{
  "n_layer": 13,
  "d_model": 256,
  "n_experts": 16,
  "experts_per_token": 1,
  "d_expert": 320,
  "d_shared_expert": 0,
  "activation": "swiglu",
  "moe_layers": [1, 3, 5, 7, 9, 11],
  "router_score": "sigmoid",
  "normalize_top_k": false,
  "routed_scale": 2.0,
  "balance_loss": 0.000366,
  "balance_bias": true,
  "router_bias": true,
  "init_std_router": 0.0212,
  "lr_router": 0.00214,
  "n_head": 8,
  "n_kv_head": 2,
  "head_dim": 32,
  "vocab_size": 8192,
  "norm": "rmsnorm",
  "norm_place": "pre",
  "norm_eps": 1e-05,
  "positions": "rope",
  "rope_base": 10000.0,
  "rope_fraction": 1.0,
  "qk_norm": false,
  "attn_scale": 0.177,
  "tie_embeddings": false,
  "parallel_block": false,
  "init": "normal",
  "init_std_qkv": 0.0297,
  "init_std_o": 0.0,
  "init_std_up": 0.0297,
  "init_std_down": 0.0,
  "optimizer": "soap_variant",
  "lr": 0.00293,
  "beta1": 0.95,
  "beta2": 0.99,
  "weight_decay": 0.094,
  "lr_head": 0.00726,
  "grad_clip": 2.0,
  "warmup_steps": 200,
  "schedule": "wsd",
  "decay_fraction": 0.927,
  "decay_shape": "linear",
  "final_lr_fraction": 0.1,
  "batch_tokens": 65536,
  "seq_len": 256,
  "doc_mask": false,
  "train_tokens": 255600000,
  "steps": 3901,
  "dataset": "wikipedia_en"
}
Below are experts of layer 7 (counted from 0) of a mixture-of-experts language model. Rows are named router (the router's row for the expert), gate (a neuron's input weights, with its number), up (a neuron's input weights, with its number) and show model dimensions 0-255. Each number is 500 + 25 x the weight over its row's rms, rounded and kept within 0 to 999. Numbers have three digits each.
After each expert's rows: a language model's description of what the expert responds to. This comes from a sample of Wikipedia text that the model never trained on.

# expert 6
router:458467534515573495494513457484507470474540545527510508481517481545477483460489496511531478500460516515475492559486511526491461525571519514519518500505510469479493535481488485527507510523488509505491502536498507508519500541502524523470547517518522492483532544470529502514492554504510549506501547461503464494498480522473512525541473472491532519505505477494480482512494526473484515498480459475482533515528502483486503521531514522486472461522505483502477499465504525439518474514491473504486484494510506520528469458479475491470463508533529459504481563487509511476510492482502537489515514499522481465506518539465544483493522482512513498489466498520498443546491525494484495522491517482535498530516581466498502495516499466489466509533516483486509509498470556522503469536513475
gate0:470492518520501479478525510474513521511509545469478516486502524497521515503493485524513484522482481475464508505479488472525513503514485500594462475548513504498455476533481512490520515530536440463531519488508490463538481517497482483515526457533533530550501490481504538454468534540470454456495444470499498489474465508491498497513480521498512479474445505487471489493532463515541501497523484481506506499519460497508523506474496500506507500504534515530527510545523552510479505500457472525527516500507483472527488502541489474519514490484531522492521505528481486500513500477512472522498484543476485460516481490503523475506498433529507448460507460474493463474521502503490473486545500456484534505495469502511478463481537464484503480503564493513510501491512471519495473464446486
up0:484517491524482488514507539506456503522475450486493498501498503462517486480533479474474526516511503477517512520442542562521501493514469476450492491486505493528529518513473535483515488486510508480502515535481518525488497500482502534495489563453469461478508484475510550517504457519519546498488501480519477528499504485492482482554499516490513511526566493488492542524502532478462505510538531541472493495541535505478487457500541469514506518486473541482511479456494486520485513492544457494503497557479472529490492510477529465456488530548476531535487525481513525513532471488470525494498540474491522530486547515515474504423459518516502494504509501503530480490469530470539529520510524509462524528492473518475502539504472544481492524506484475512490504544507519494509532526495505
gate1:488492503462514476514515501485473464519534477540517519556507516508538494477517515492517480514483504528531473510528546532505480490537492552535447475511557460487489485544475435502503466468489503501482472480500498511458453528468546466496487541553486518535542483491498453455479530491517498486500507462510457463493457499517481480483514481501494540482479499492497508505487513453494483522481501491490504500494500484506520523551514485488519447518538512511497513524521546490470523479507470523468480477476494510518481478516487523481535451531528501479540543491524489520490554476547507496534469486502513527475452529490482500491456533524471529524503492534492475519523517562492505526526506522457471495518504514516506503496446490476516491497517505487506480506532488494525492491533531
up1:462506515498502535489526538469511477515529489582513466543490536567494477521534452529520470491511532518506485545478538496512482497537536528496471498498531470492489525535517523479528478465482504491469514512488466496507478559486528474481483480545443517469516477484489510488510537480511459455485525521477504495526535514507494523528533511491494513440526494514503515523459500490456516514506499470509492462502489474554514548509481528495508468499535490504510478502520500485436497539501485475454511517500518490508510529478473499449506498526463503516495484494506504523512541485530500513541451470503478484508510477490499531506427507462534552527521532489503470495506552506482502556493479508485478511501499491507465518501496487490519495504480516478489499521522490508510473529536523
What it handles: Foreign name syllables. Word pieces inside non-English proper names, especially South Asian, Turkic, Japanese and Slavic names and places, such as Uzbe-ki-stan, Hajd-uk.

# expert 12
router:527495513477512448487442471520467496479491531480494512480494463517518515518526478476544455473507494474527521477502522520539508505478482480517474516551504507486499523483527474486497502490564489529527484468519522519519490482517422480511483453504512514507479533503473487505504514508488503492474550483512499503519489475465504504478523495508530529506493489513511518546500464488475481504506506504453533530496534493474463506518527515536468485471511462489519481579468493485532508504473455480494524502486494476514451507477527488510506502509497521521495509497523493474545534507546469477533525492527452495450550509485502528486516525557489531497529523508503511499553552441449458524492501532521478498506531515514495510511505511536503471481520545513541497511475537504474542525516513
gate1:491518514520476530464517534520481522531455500466518481509485495465532554469453480495477535494545540534482488508498489459517553457486493525486478482536551493519483495471517482468494467474508529498485484495472497557524475521530499459533480504512490480500481485465485486497497512499505485533479544469485540479495469496494513488517478448501527519495533517525483473510476480518523489494515462473549543521501469471531521519519452479537497487537480500472539470524486476472480539506525466487510525450537521493502525489497542525487473495509467498487467518486517460527481493522539510493488549487520495480464483476491523481491512495516459485498500558493507498468505545499490542504479514533520485469486514514512472491503518491524517481461542501580514476534521536506473510518500522
up1:498495522510485458487476515462496531505494478492484486513533524485457485503506497518500464535491543543482485490511518487532480461534488540512507569516479488539526460479507512524520450466531494533514525472480534511498442484488485506500486522489520514511563494532509481517533506471495563519527498518493524529469489511508500513508530492506487482514514479499545489513495486455497543452508498481500532512514489521512490505533518476543501516464586519498441524511463496494462447510514483503523468554495483493507501496501480523529452471505507510491485490459476507510519504465446523456528491507491497505513508522520504522506502488494489497515459531522506491511473436524510472488475508485467497468520518441514514535534539474459485526496491508470488528525518491514530437499490491
gate2:516495513489477486482508512517487517515499507516494510466519468500542488501482434523495488474535508527506466469509511491483490501563441524512483482461518513482484494470539484482450526475489491508514463485537517444454516491496504502511554528543536484535515512503488511475525514513462512485530494482536496514543508529493478479466473471501481476515519503577507494545554534532449498499529522456498516522495510461429495501508487510513481512510508476504517485532512469491486481503475517476518495545455470518474496480507478496482481495492527522470537485432509493503549451491521484497500511554492512487459518448494466498492492469534486496517514478524484486496543537514473484505486482491495493518489508524499447465506474487489468462510475521506523468464455479496523475492516512
up2:479502473476521515491526534475519490509464468457504481499511486510501479493558494542483540508468483523489557527513503513515476533487523505489532504491524539515479504494502511482542501485519525498531516505486493507509474499487502485512516535502508499500496523493454460529496525521529476516493530568496512480451513480485514503465516520511514498505503484482524521516502449494558486456506510472516502491525488568535532481466489558514501501534522522440477498516480524527538448490521508490508518510534452487566489523479559508514504515528469516510469475484506448484428506470467495542475519487489544523472470509498524501488495530528536511464480522490459530470474470470467496452516520513493513461531498467485515510513476520513496531542484492509539501483507497533501501502502536
What it handles: Taxonomy and geography names. Pieces of biological taxon names in species articles, such as family A-riidae, Animali-a, genus, plus place and river nouns.

# expert 1
router:489555449526502492505491486506494535496458468491492508504472517500554466564502512505495484545502488507469503491477500516495490505538486503490484511539535495495516487499525477471505477466521523477539491530498517528495526509529480485489514516487482473506509489443494525455459550545536470524513512479496507509469475520505516526518515508511508545492473481497497516488489485499537498470516491501543505460510527504460524530494476494457482499460481514527479500540510502526489502526510487513466526504480463486533491508489542533541549542492539494484512500467491494518488516541524492490585544562465490475510430512487515475521504471472489489475521548527449482512487497514513540489448545490496478469508511513508498449497487495503494498477525485475523461498514498504491453544497450
gate0:508508482496516459500511507480473475474490503518508502471480491542497499522475542499517442492502520483492510497494478506502464472507508461476498480547473403518503490525523493512504514470530472447541499509509497488480481478555501485485513501494451502509473493490512506491491503508489440465538502505448499478493453560465491465472522518500463540541483543471487497524482507518489531522546490516476501452495508490528493490511497501460507477460515517533482546481546508531485504526537478499498492499541544462538543539515494478510494506512491530516545471491536520538507465526531493528508468462509511531479522496529512472507517476559507498456531512524459485518492521463518489503468484528466524549509490504490526500485516477475509482492464504511501514506509493494493531537473457
up0:541496498477512533500523447536521516509449518492492581497453516512499498471491500539565503509463560502530508471472490484481484475514512494484501489511487558519481516529480477501493509493497524495507526501472518511489479491556535514487490497523468515488474539540482478514531539513527486505455489468518495459495553498415502523532514493485482492466495492485525546513524514546502491502497523543525467471505515512503516547499491503539510481506473508483521473503532482495526489518516490546456460462493459523494475532482487542519513502479509502487511507501494501490487474502482473489566464472502470489530533485453515504518470505535497482523480539494537524486468502506494523482492503496540538499521476495481457481529461528499462467480472473466473482470524493516503501499496492
gate1:429480497509554503458530482520503485449469491529485523511498497548531485531448484495499504501535441498497536522468483484508516483504554490470490497489487495476524552516525442478512490530502493525497505500475486515454507522538504528482481497503489458476518491500551471499486513508526484509541508486499469503469525484521479519488484503512469522529496539506528503528519511523546477535506548496498508455492526465530545514517486487479524540509494505519482539523515468468529521528507549542486484502506487471505500493494472482504500495488494515528541536540525500486494483477485468493469505522504504481481467461489507479514468517496514485444464482501437503512513485505494545495486466472501498474473473535503532477477534526475434515513517497496568519525535523511515449504521506
up1:495492530471476513481479516493555499531507509488490489474483497497451512487491484512494495493500494486483516522489481518520507521466484461494518479480487549520478499459526507534516475509514494451513541484516500529496535506513502510515488502518480520463500552486484507526501479504495529503466459516459546522554469510508490505494495471459485551501555463446490502478480507469511479483456493504472516485500505447503521471520517504526506457484493473464468459508481556434467429497463494470549450525509508518489488501480501520521491505537500529542513477551469518451487522547478508534502485485526577499524493487504484526478506468455485505513478515524511545511524464502490475543481500483465470475530498479477490486514507494466512507453509487509491527478482482476467506512501513
What it handles: Name pieces, sentence periods. Inner pieces of place and proper names such as York, Carolina, -ville, Le, Leipzig, plus sentence-ending periods and mid-word pieces of ordinary words.

# expert 9
router:436465500529512473494529539461538492532474530449478529507537431570504469491500519503500476508525512495508502496510517499512486517554507544506471549480495468474503491468525491445483470514510489469493508530530484522498478523539489493499494466513497529515522492495493505519504490500522474482507471491536445506455474498481517540476457515495510519484520503521502486530530486480465498454501468495542469474530499492500516495512483469493505467490515501529491507499467500498476521478446449504497480496509493518519481527463513519516482550488475517522539475469509486497524487495559516482556515505544514451462483478562512528493505483455484500500535466494465463498513483507452496541477489558521447492489513480499492495528493502504500460490534474468508509498503492513476532490499485
gate3:511524528503541508473490534513498486540514502509476541557483512542519505447477524474481503486535535513477573486483503516502528491504439499513496519516469492478497521495511501519482481507515427478489462470487494489481511472531505459504518463524448478542476484542523525509490477495488498486497463519516486484510447491497514525535440522500466498561489464498503531499522544518492513527530473467485522508530516476482503447471516475467461536485483465514499481490525508504491515491468464513488512531486543525491540510490478542512502497517484500493492486464486504488530507558511452543492502528517465492471503502501479452517486523533484488516488474496467499498506517514489512467488514512511458537523507544499526448503477506515534490523552502496509495471494508527470472457477531
up3:521489458534466496541521462454487511479490501480544457475498516476491524506493466521482505490493482492488498503513518507492484492474579492488491447464503503505542478504506524502529550519492568531508499486496492476481462537507459493529502510482543525462550516478491517495542514499529499507479529494517511507478533483502477455481528487498489508445517506494501490539510456450469478497471529545526497478500472505508489561500479527585504498485494517488475520504476495521499469523501503495527460506495472487520462512560493486503494508490501559517518522560552498514462505478476486470501516514515532477522483480480525552496503500481497492480484505503510504531496482473497482539500504490497547497484516497537487494485494468450473498506438494523484518544509522503528535533529511
gate4:464484485504465541481518507487504529503467512481529518490479481528528516453497496490497566463487469517506518476489486507531457488573524463462496510518525478496499508521518532521461498514517500490515517477530470520476531511540441499487528544483523479498544516502513527479495502528542534474498532497488501537471510493458526494499518467498544461483518481521496544508545473487485473537512537526493476457540531527543527453479509492539537510495467506483517517537525510517489500494486459545536541490520470475503466489473479492515516521514504484526484497525518484493511518510476471492483520485476497461525443509509514513496492576494471514486520475505501488497493511557488508496476537466460464491475464524462507494517489492528500462465474483505517529499470491508490532491456513
up4:489499499466493525493514448550502474488499511561540545534489529468482493510504496524493464532487534527470533482517486503500506477484486529486521476509498491513462497500466486493502490504491525459464501519484473438529510532457492499455503474494497512474476529498524490528486491507470500468478495461502463490517528483509503467524494545475493525495472496504509530539434503550484546493508498503458509566511507511541501550464463504520521484469536502520526486473520496472547501528511590425454510488486472551462522481523525496499492477499512519479513510506515551514503474507493463462493464485494494515503515454520481473516503488487518499460464521489508515528485507481507510460527497507518513466513504454505491509473474500493534536463481513494508490495517461512520529498498516
What it handles: Determiners and pronouns. Articles, demonstratives and pronouns in running prose, mostly after of, in, to or a period, such as the, that, his, who.

# expert 15
router:488456455499501503470504485538517483410533478485513528532502474533550494470470542475499459531468528544497504524501474542477484503528491516507531513501474522486489474499527468521504498474514480487504585496511470465508502502511495464526533465472495487490497504462511498484453515510476518523521494487460512529478492474462508556475470516499504536535538459528444503518496519514496461468511473515512562493511525517514474491477483481505454501513496516494500527442522489492477508496498468458492553515492511504481477472458484486541491483538521515493469542470470496486536477493502503549548506502490508492506488513500486469511468495516514518467545514515470513489517482460469502487462476537543537491491502511528510499508507503522482474477533520508497513491489470518467526500501474
gate3:506502472506481526537517476486512495482461522520543504485522490497508498484490503505498483483470521533486516506461504478524478541517474479520461506519529515487439513514491491534537528479512473492543500502532499458500523481518487503488478518459533461483521536461507458489489517544536540510510549527474465487518485497499498463520477530496506502507499513488477539493527451473510471511549477520469486474455534531534501495439486513471515536467534475460505519497496505533490478500490495461491517473513547522505495516491515488491477524497544481503518509489531512498502485478557502546481500502508547474474513468494439507515533512497528477520445483524481504556464471499512473539486533487519491507501498498498468468487515485494518541501532550530553479499497497546482430459494489
up3:526518484525491498518446546526508470493515477501496489503475541484435469474492494489521526536506501506501489517492503506486509482534485510499562492485470492517556483484552482529451455538532513522498512477514440511499480529522513483462466476497466549501518481509511503461514503485439465517516502473512554471481526448505498541493498506514486504494548463478490500524468541505504504479492482494503513535513461526497516511515501477537425513509458481512499440484506485490519497482536520501520482526518496469490506523554485485483542526528491495502441509499509502513497508512462519468501471490522453525479500494508501509487473505537530541521507468507558516469545508496496523461499503482539529538487512474511521494496486486531481476536493474477482522490501528526495522544538495
gate4:494547499474515530492518486516496481502499471544490516493519527547544512490470488540474460468468532536525549493526533489527503515485517495414485521471513498486560485487483531501441526498487512527490544485475510507489494467524479524462537462503479477504489483558522509521540483474519521532486504536492505536566458500473518508486538481498493470476520448528483477516520514481513502507515483482494512501512475478491553512520471452495528487505492504502517509493476490536489489520498543518489507502491463507504475523474514485531541521478497516491479507496513478539552494513517455457523474516518453508487502508498473493511491450478469518520532467512487500448509484516522503531549522497533479524533514517530511491478529480480510545445527500506489466513520524466508523520508521
up4:492527505500484539509527556490512522489505530446509518489493529475527542464464499494467436494476519511518521512512482504563501543489490555490476475514547481476489537502483505478461509498503517528517507511484459456517523513459499532499473514499517495502510525504498495488477497498473474481516491491534478479538467499445501474478479485514447515503482498504489534484473500520519487479503512481512491511507538520514503460503513485520552490510470513488511517515474507537508525516539521526504487464505501507498500510467492525547500555503528539502499506456529442522520508496490457576529514523501536487526497495497454455479505498522543501510516491455484463481497487546530453484497554519498497444500492454509516468476489491499479489467492482488507509482543452490534494504566482
What it handles: Hyphens, dashes, units. List-item hyphens in infoboxes and lists, hyphens in compounds such as self-sacrifice, dashes in scores, and unit abbreviations such as mi, ft, km.

# expert 14
router:491512504457516491480496497461472488476499509452497509451504491518493503476510525511536490486485485513537480493451517522463436492571505490465502520472503534513523513508455517520464434494528516464495520556511489494507482470532510479521471522506565512513477455500492486440460509505487536534498515513513520530476517530489498496506507482569511527466479504524468492519488462511517465486488456473486531503493501499448498492492490512469487464517526441514508511503503488507524527525506480471494509536513533487478490496501513523503482509485477475513472519509510480491497479485537526516513537500514484438505531513514495475539490513523499529436562507505510491494493485501486483466496475549531470515501502450457466513532473469495470504460540486463487496508523515538512510499458490
gate3:533473517497468492503507485472477484461474490470510525518517529513492486521492501488519519465506455515525471492511520499535456525518523493461480522479447455503522540473491485478478439504517539486482493512526485566503502514523507492505531458503524529516507491488505529481505487489462530532485547522540513464532485524510495486484498501521515502522484493477483517535485486510495511504482548464507491489478507527516488480509517565461448477483488452502467504492516460505531492528477519452537503523509446512488477482486508505476511530530549459480523525517506507500478481548504529479451532505493470488518477531505453536498468467495525444466522508499487441477484526493488474517534491493504532544470504461517479514533514531519438456527511490497475505516528481505537482500503519
up3:511548486498484493485505506527525492526499504516488526490501465507483553485500473503495469528480526497519557538522507492496537488449492507532488510518536510481479519508518503515531505523472475549488528497496512472526514473474501479526499541509492454466516540532481513519527483518506458496502450461452496503495514454538544486511528511519528481492501521487480500508534478502493508531503511525537537531517521507458482496476517469466507540506504535484521510492486498490505491464510479495484481517493496473523536456517502488510508494516477557530519462445520497480544494479530518454484468510505543490464498490523528489484528507486464489539526515515550539520500473472514580521456504486480481460525473508487464425423529494489545533493482508495502501468498516498483497487508476
gate4:501493547505516499501543512486536516507483523522493489508480468518480462534529500482503510513518459528468476526484522486504516587511509528528506493449529505517480490526512484496526467550545478457526515488516498522474530492494452521517518499521520482518483529503522492504483493489473446508430536506487487535495440454490498450493524499519548518453529539523517521460480497524477496491473516534495493527517464516452502494543515516486485500513447493485558503500540468486500484506480542500504479517514488514537501497488500470507515520509509514443453522515534489556491502499509530484492469513482447442524488483516516506481509460490513518488527482499487539554488541523476517535503491518504527488483506504526485537502492515531504489509500482468507510481475492518524539491474544
up4:473532502506532474466572450515525516499472480505435497494487495480459495502467505496498532448528478519480461528533493488524512494496516520525438432471523546492493517515482484520504462513527475456510486533494506491480491484492493494484464524491515520510521534550502499513461478477475516512462501507531533515505479489510509472505517477486515535483524522524507526491534500485498480514488514505512485505544500492498504475512499490468500544493484485483532467501509500490526486540477558520471491522507543526502516489494468514449525470514499517530502531498529498547486461522478498520514499501514428466473497453498500511528498458530456462491500480501505525536485526490520555525462511491522507486498484490494472477516471556515459526511465482436516485461469472514488531480493531
What it handles: Infobox and table labels. Field labels in infoboxes, tables and headings, such as Total, Location, Coordinates, Preceded by, Class, often before a colon or pipe.

# expert 4
router:466521515507512508517517536482504490450484555503481544525522491549500457502505487508488484527476528499503517540483527538510486529527475446504529490501496498483543517469503503504483449581467551479506477512489501517476464556513468465464506524528564479484523506498515510499483507487518516521493494482518482564455493443494518505506479499512499522492493475479508500439509481496488517418484472495487468482473526537497467476491465502485505505487465535482493460504487500491494494495508504486461515531522485450523461503490532549503483516473516477474527546471527456493506532547548493524523523512511482507527519526525512479526498504476490488502510470514510460510512483532478555502485481502490516535508505505514486484489530484491502465490515503502510506461546483499497532547493479
gate1:474522500533468477493518493540510494476503453447485506531483516475500485512467500498447450440464510472520523448493498442494549538455497549525523485517542501473484506487511549485498475553490523525511526477497502515529496466511498490451512478440526520522521563484506469515479490433485536460519526497508501478495487483482500495497458502484498495496516497495501508514515490472496495471518488496498493504490516488513503496521496535467511531493524510540476507555534527491466521444509498496556483500515507480515526504495484511500506491515456458441510472512525512494512526515512505516552488511521459500511536486481464524537517517510457502516498550465532526494486555478520490478481482507477475454507488475500482495503495527504513501512459555512547514530489515483486507498499526
up1:495457514453520463460468554490539499498532493493522505462505469509482525526484481507505511475532470463508491531508491525501469495489510436502520543493520497505487520518436454532543509486487509511490466488524524511527526507479463483488526532487533481503490517514526541455532477462505543515502495528517491489524512552525491471478521557514459497501499566441484480447498464487487508524534516527518496496504486450488494479513527509500493510502517486484500541502533494525489488552522478508484493534492478538530475504523524515484482532475535488499527437568519489464502468511504526465507529545475544497528454474498497479486487525508489502485494515521524471484533454532474474532492486473513516521512479487487522469501486467482490508478466498500516535498480503501505506531476497
gate2:537518465513536516495483531461477467496503472529511529489503491526480520508476542519519453506464532475475519503524483526523526488548517492489510524503474518466516452502513510491518498471474491507497475480497495481469512516454497501543526503492466460546518493519478528518529520490519475499451536490493492520502518482484511537510475544506484521473505467517499523492486511506492523485513554513494479501433558467576499516534489537468508528517466487502435502506458494466504505500459481520504511488457535528516484523490519462516459472527526526485467460444529495535572521527481477492542510501489503496497495495478471501507462500518545465476490500524475519457483470500465485467527486490486514514476490532500512485529518508501484514495498513514489503505488502471517442548492544
up2:505476493513526455481466556527516528504464530444507511535429487511492545496514518504510508481481540487487488497484524491482522467475475513519472471498463515487498453525518489488465480497504500490526487461556524499481495511437456534504561504507477477496534519500478505507466488482525519551464494534473504504497501511460515468515482482526505538505510489467475478491548505525486556556542504494550467502505518509514526516532469511494475551508500518507499525498466479502455509484470505503481471489484459484505490514500500489477518518479508518496448490485473491530531481542504513495497464494409486513487466524535507502501489534541525516518509524502485486518511467479510449478512515484493472494522503510542527461510488476527471482527524465510530523485537502506528475513517515
What it handles: Prepositions after verbs/nouns. Prepositions in narrative biography prose, such as in, of, to, for, at, following, often right after a verb or noun phrase.

# expert 5
router:500522496444544482509483496499483477469468511480510502443524489537523476500507519523477513526500513537478512501483511480513468507529509497540463498503477441515501566500505515548485449460517506509493485477485459474488507531503520429480472508507498509491502483472517462509464505492514500514506538460495510513502502450502505441495522506500505532519552504500518508542530488497451500474564480470521496536506527491454514510512456540550483513472489460528518491561524506496489516502478486442479518513510501493509451549471525478509475494499539476500507508440499500527489496537561523513509540483518507463506521499491487515523506452516508505478526457472497483501487481501514516539501463529494491526502494493518498483492502452483471486534497501470539548513501463525482493504507484
gate3:513517495510478496495440466513501499526494502494476519427478549515473493498548490511518495464491476551511478470495532482468511495512482486528484526532512553466499488506508507481508480490462499509504481450499501469509468522517509479436484486520491533515508490495478486509464503511476520524492533540491501473493475480529494510517477494513484473525469494518507529511508515504516474486504485495491484542547488498489490495529473466535498535490527564515498526526495485468531511520479505491477535492480529449496496447495490568538478514503491458522520500492497480507495541518511536541506501494507518496480539517512511479466490522466498528525516449486530513498556498492444501472490491522508451470533535534499520501503504486512457540520512526416503482419531507522474524510496505
up3:521518499507497501506474520518491486545514492507473519442494537504506483524557495532536503511483464539483542482537516444489508495496514557553461528539557510480513497481485509500531502498469502547482478462498503484511515505493475499457495551519496496500542484483489483498493507525486504515487484521474496481495521481548525486469463484494494458467475489499522503483535461496482465507486494512502498532538475481485457477566500490474460509533528519523537475509469530489520495508518491499536479538470524434520456517492491520542497515517476449500502493511498488506489550554470512496503463487514516546507511503502524476474483496442493518499499483495491483518510469526492539450457444481477469478518485501485511489496488475522463540533514541468486491518539523489477491481502469
gate4:507505500505522509462456483524524423522490498466500498462495513549489561515507493492506509508497488514491532510462460515523475493532541494499544515554495505491482493536496538507505497514491512478504497474531479467459502534488506506481474520502521547494446499512498491510490468467512506491512462495494497467480476476470520485487479479464487526476505497498532543480505518487532501491517490488504510499498523519487531526496445507492465540495459481483464467504500567422475494505502541494525546437506526479504511483468487479488496470501471516493536473494503463523531508547458458515538535477516533536463501516481553490494474479480506510514497515487515516479504497523513514531482503511501500549498510534508498476515513483496453514489556489465492526461501523563476466476458478
up4:502513504483462528476547452483465545448486491515476503504508492440500462502503508493497527459506487515503475502514561469461544480503460480513450445498520504551474489518561468479519538511521478477548489542513534515522533455478509532464508483514496489535512497506535502479523533525461457519476543488496504543521515506520509512524500510527503524505516543509473463500476547502497510501467507535491471489500489485516487528527546465501507480492497514483492523502520459544546514484508477511496465523486467518527505528488518503491511485482563503524471528469477525504461490456527524494469441522468486477551500506494513528502524485529520521497477512498488509523488494522518496504482516519529497487498547476483512475520479485503521464525460460525501471501505493466509528500535508
What it handles: Table pipes, punctuation. Pipe separators and divider rows in Wikipedia tables, plus closing parentheses and colons in infobox fields, such as "Nickname:" or "1895)".

# expert 0
router:446502488507527500480469548515474496477494491491494545523524483569484450467507549498503471543509512539513516536467490534494503495513511525480512547492513504484497486446482504496452517467503492520509493514484464519495478523527470508495487486468494534522503525503525516502508510480527458465519480470511503514521497486509518545444494472513563491507450524499524507506497521490467476487502486428492499496460529527487507515513499480528517459488454450491504502519448532473483458524522539510515516441472493493517509486495479493529498496528477501510494502467538501506500523499583478489500473514485506524530465466518496492511494470486499498495501474498468440495514494477461517526468504518517528511500518478503493442467515447498516441491511516496521494470485526487490551512503463
gate1:480510514479486485528463503494517545486492517527490493473491507515521512545534504518517500530510539481480519516527481521490512454544502509486569514523473472474521517547490518497445515502526484453508483484493509507547476536463532526505479487504495504494515533505474541517475518517515474516528454509552503509502497521484499527509479497485528496504477484503474496470465496539495485510545502521516525487479519506495498560526499509558490458470541524558484499558517486459485465523494530496442507485531515520478538509505488497456503509520499495516465502531476511498526496544536563494526542458519539473468532471492540504484503483463481466502465501530494479501465535487524522499494464452552490508506471502484522485477478511463491489484513539481519472502500469554514494518488506
up1:462527485528498517486505505497466485484462462469520499508507483488494528504427503500528484445505530498500502499455475538485484529522483478506547492503552511505478499537511486511545478495494511501477475526469463524508512497500516504484533488483522502479459502508531446507491551451536479532487502520509496533483506517492525452544493531526500542545494514482506514488484509461500500568496505485537512501509449465467494535480514479485476476514486511511501516500480528527511485531459502507507495467542515508461481498498454435505484543493505523492495518472493443495468484459502497485462473512515542504558533482539530440454487502507495511477475515477520511529452505471501472469502502512474512471496461489469478503534508474538494523497510478462504506490469531488547507530502502
gate2:525505506544484544500447474510491498519458513499468448504543511501518502513480502482516549488564491545504478489491513491501499521467500513470540513510553464518468499501440464495520505495495487515487515530509426502506479505526491484552517471459458503478456517526475510478514530523476481485515481515490488502518471477523471520497504448483505462521510496502493520478486501490511523538491517487474501529531496470503540468488485516505488494462484454523503508499478513471469499486529474468512525516434480463479475481480493508487494536491532491464503503474505458550512486490469527533514450494535462501510506528522501499492528491499460552433463484512489534436525491515445524527469517500511501511533520470487492524516524498470499530486500489531541476470496500483507498533507487
up2:533430525479480532538457480484501508497487520513507452530513523479476452546517503464483528483545511574496505501525507455501508497490489490517526523495508496486479481470492472463470503476486509419512452537492452530487489498557466515550503486499459545490527488508474513496471500549493469508504476518517499522527517481509534510468510489525529512538534488541463498491580499481527509474498465505494508475518494463499485484524473522483483502516506500502525478512501540483487489465509473486528502553454481492500454507493488515498488514525525481474484496466479509485506517510482519553507484475494483494541467503499494528506480502479497514496479523467471552485544521488525540489473493472503501529456520476474485469493486495471498481520496512497510470471524470506452533479529501
What it handles: Commas and mid-word suffixes. Commas in prose and number tables, plus word-final pieces completing verbs and adjectives, such as lu-red, permit-ted, ca-ut-ious.

# expert 10
router:495478524522557494483540479483496500487492474494505514448527490524521486508500497484508512493534507487500504526487540543454499465561511510538522536488475502477548502438528484490501518544488518472478520544485454501514497534496511470509516520459499506497518493493451543524483500508553460512503475487532546530488475498491496477519519522493519500474527513483470495499536515478483440486465510462517495499513525523516504478507486516523499497506497535521498500495478485509480445502537447471480488499544492448516458487443538465505485488474509470489509498462526519490539543512545495494534521462502522523532519496502493483455462472554525532489494502494480483495508513521465487501440469558527486518454502515526483443499524519507499454482494515497507509494458510516502504491510512
gate1:483469487494519488499526517520482513537503504489521492514513493491518514511479531518532506486494501513475513482496514518502485500507535564507532472469444466432509443487493491518530502514547479488506459513511451459536440477521455508502553490521503491499503527463515462514489470532503508504474525523505461475512472504483497456455476527459490498493476508490482492506485490470520482466488491501478517533467522520513496478519466514455492476529505499515516521533547538453498531501476518509478452472508467484499458495541539494509473476543489508456532493480504497474512531539486538493451515507510478483530502520478469509508466505485473474494506497496502466481503473452455492506444490497498547505498540525501496503492469537495520505567457521527499540489473480519510546504535526
up1:495534505485453497527476515525547447483525551466463489478467531493534486452535488529479499507484495518487496517494495489514465524512455489519514487514486487510480504495485493555500512496500519514514487508552509488473548516496525514471484486475475497510509510487498532501497501529522526502473474482451509505519500530556484491530503505543526478503521513520523495476532502474476524559502479497511521512516472491502496537503486516478498517474515526506490489499459469543505427493486490496520514510490522557497493521486478464473521503522509522551489544483487486503530477489509481527504429491481566476470477531460504480494522479512463508517558506520484537512491469521495499523522502499504489531561505521420530478497474512501491500513499462493511479504550528497422496478465474
gate2:538527524467464496546467531463502520513483489458485533509489553507488497462567460540454434518451518502522503534493513450551492494524544521526497483440540511499468478523517533514486567498536476498490506495547466479499555502508483478512538475501515560505492492506479482499453523501487552484502521526518542509474481508494543486478482504508521475500496513484514510494546483506519494484470517514500448497532499532493527518504503531491533504475488512481511527510500448459462535517524494536508461493539513491503525490526466479481534531495447528515491557478496496468510463536499485563522492476504516486482509512485523504455485482507490487498475521501498504503479501482495494492510478504480494514515479476505507538461489482468520497499502514498491521482487481481512510476503521
up2:530523512473535539497488482450507543471479504489522516503522549530476500477552487513454488542439498463499490533528494456497490527502519527496529544463505505469506475503516557503511492536523508514494491529488478517523478495491543487464514493494526498480515491491496515514511493514515511479448599547524517459477487480505482496523508503513512500501532521495455524488472493540495489500521456450522455560523483496511553514495489530470471485496537462493502487486472470502488479511532503524533478503479488527486508481509531482512541501503504517508527512499460471505510505484472501539537491508488485480461490535464475515484471524490458498488437487507467485526492512486515503500547502502511496495477453536513491506505496483529525463524494505522453467471466528499551481464501514
What it handles: Plurals and conjunctions. Plural or verb -s endings and coordinating words like and, or, &, semicolons, such as Muslims, argues, forces, students.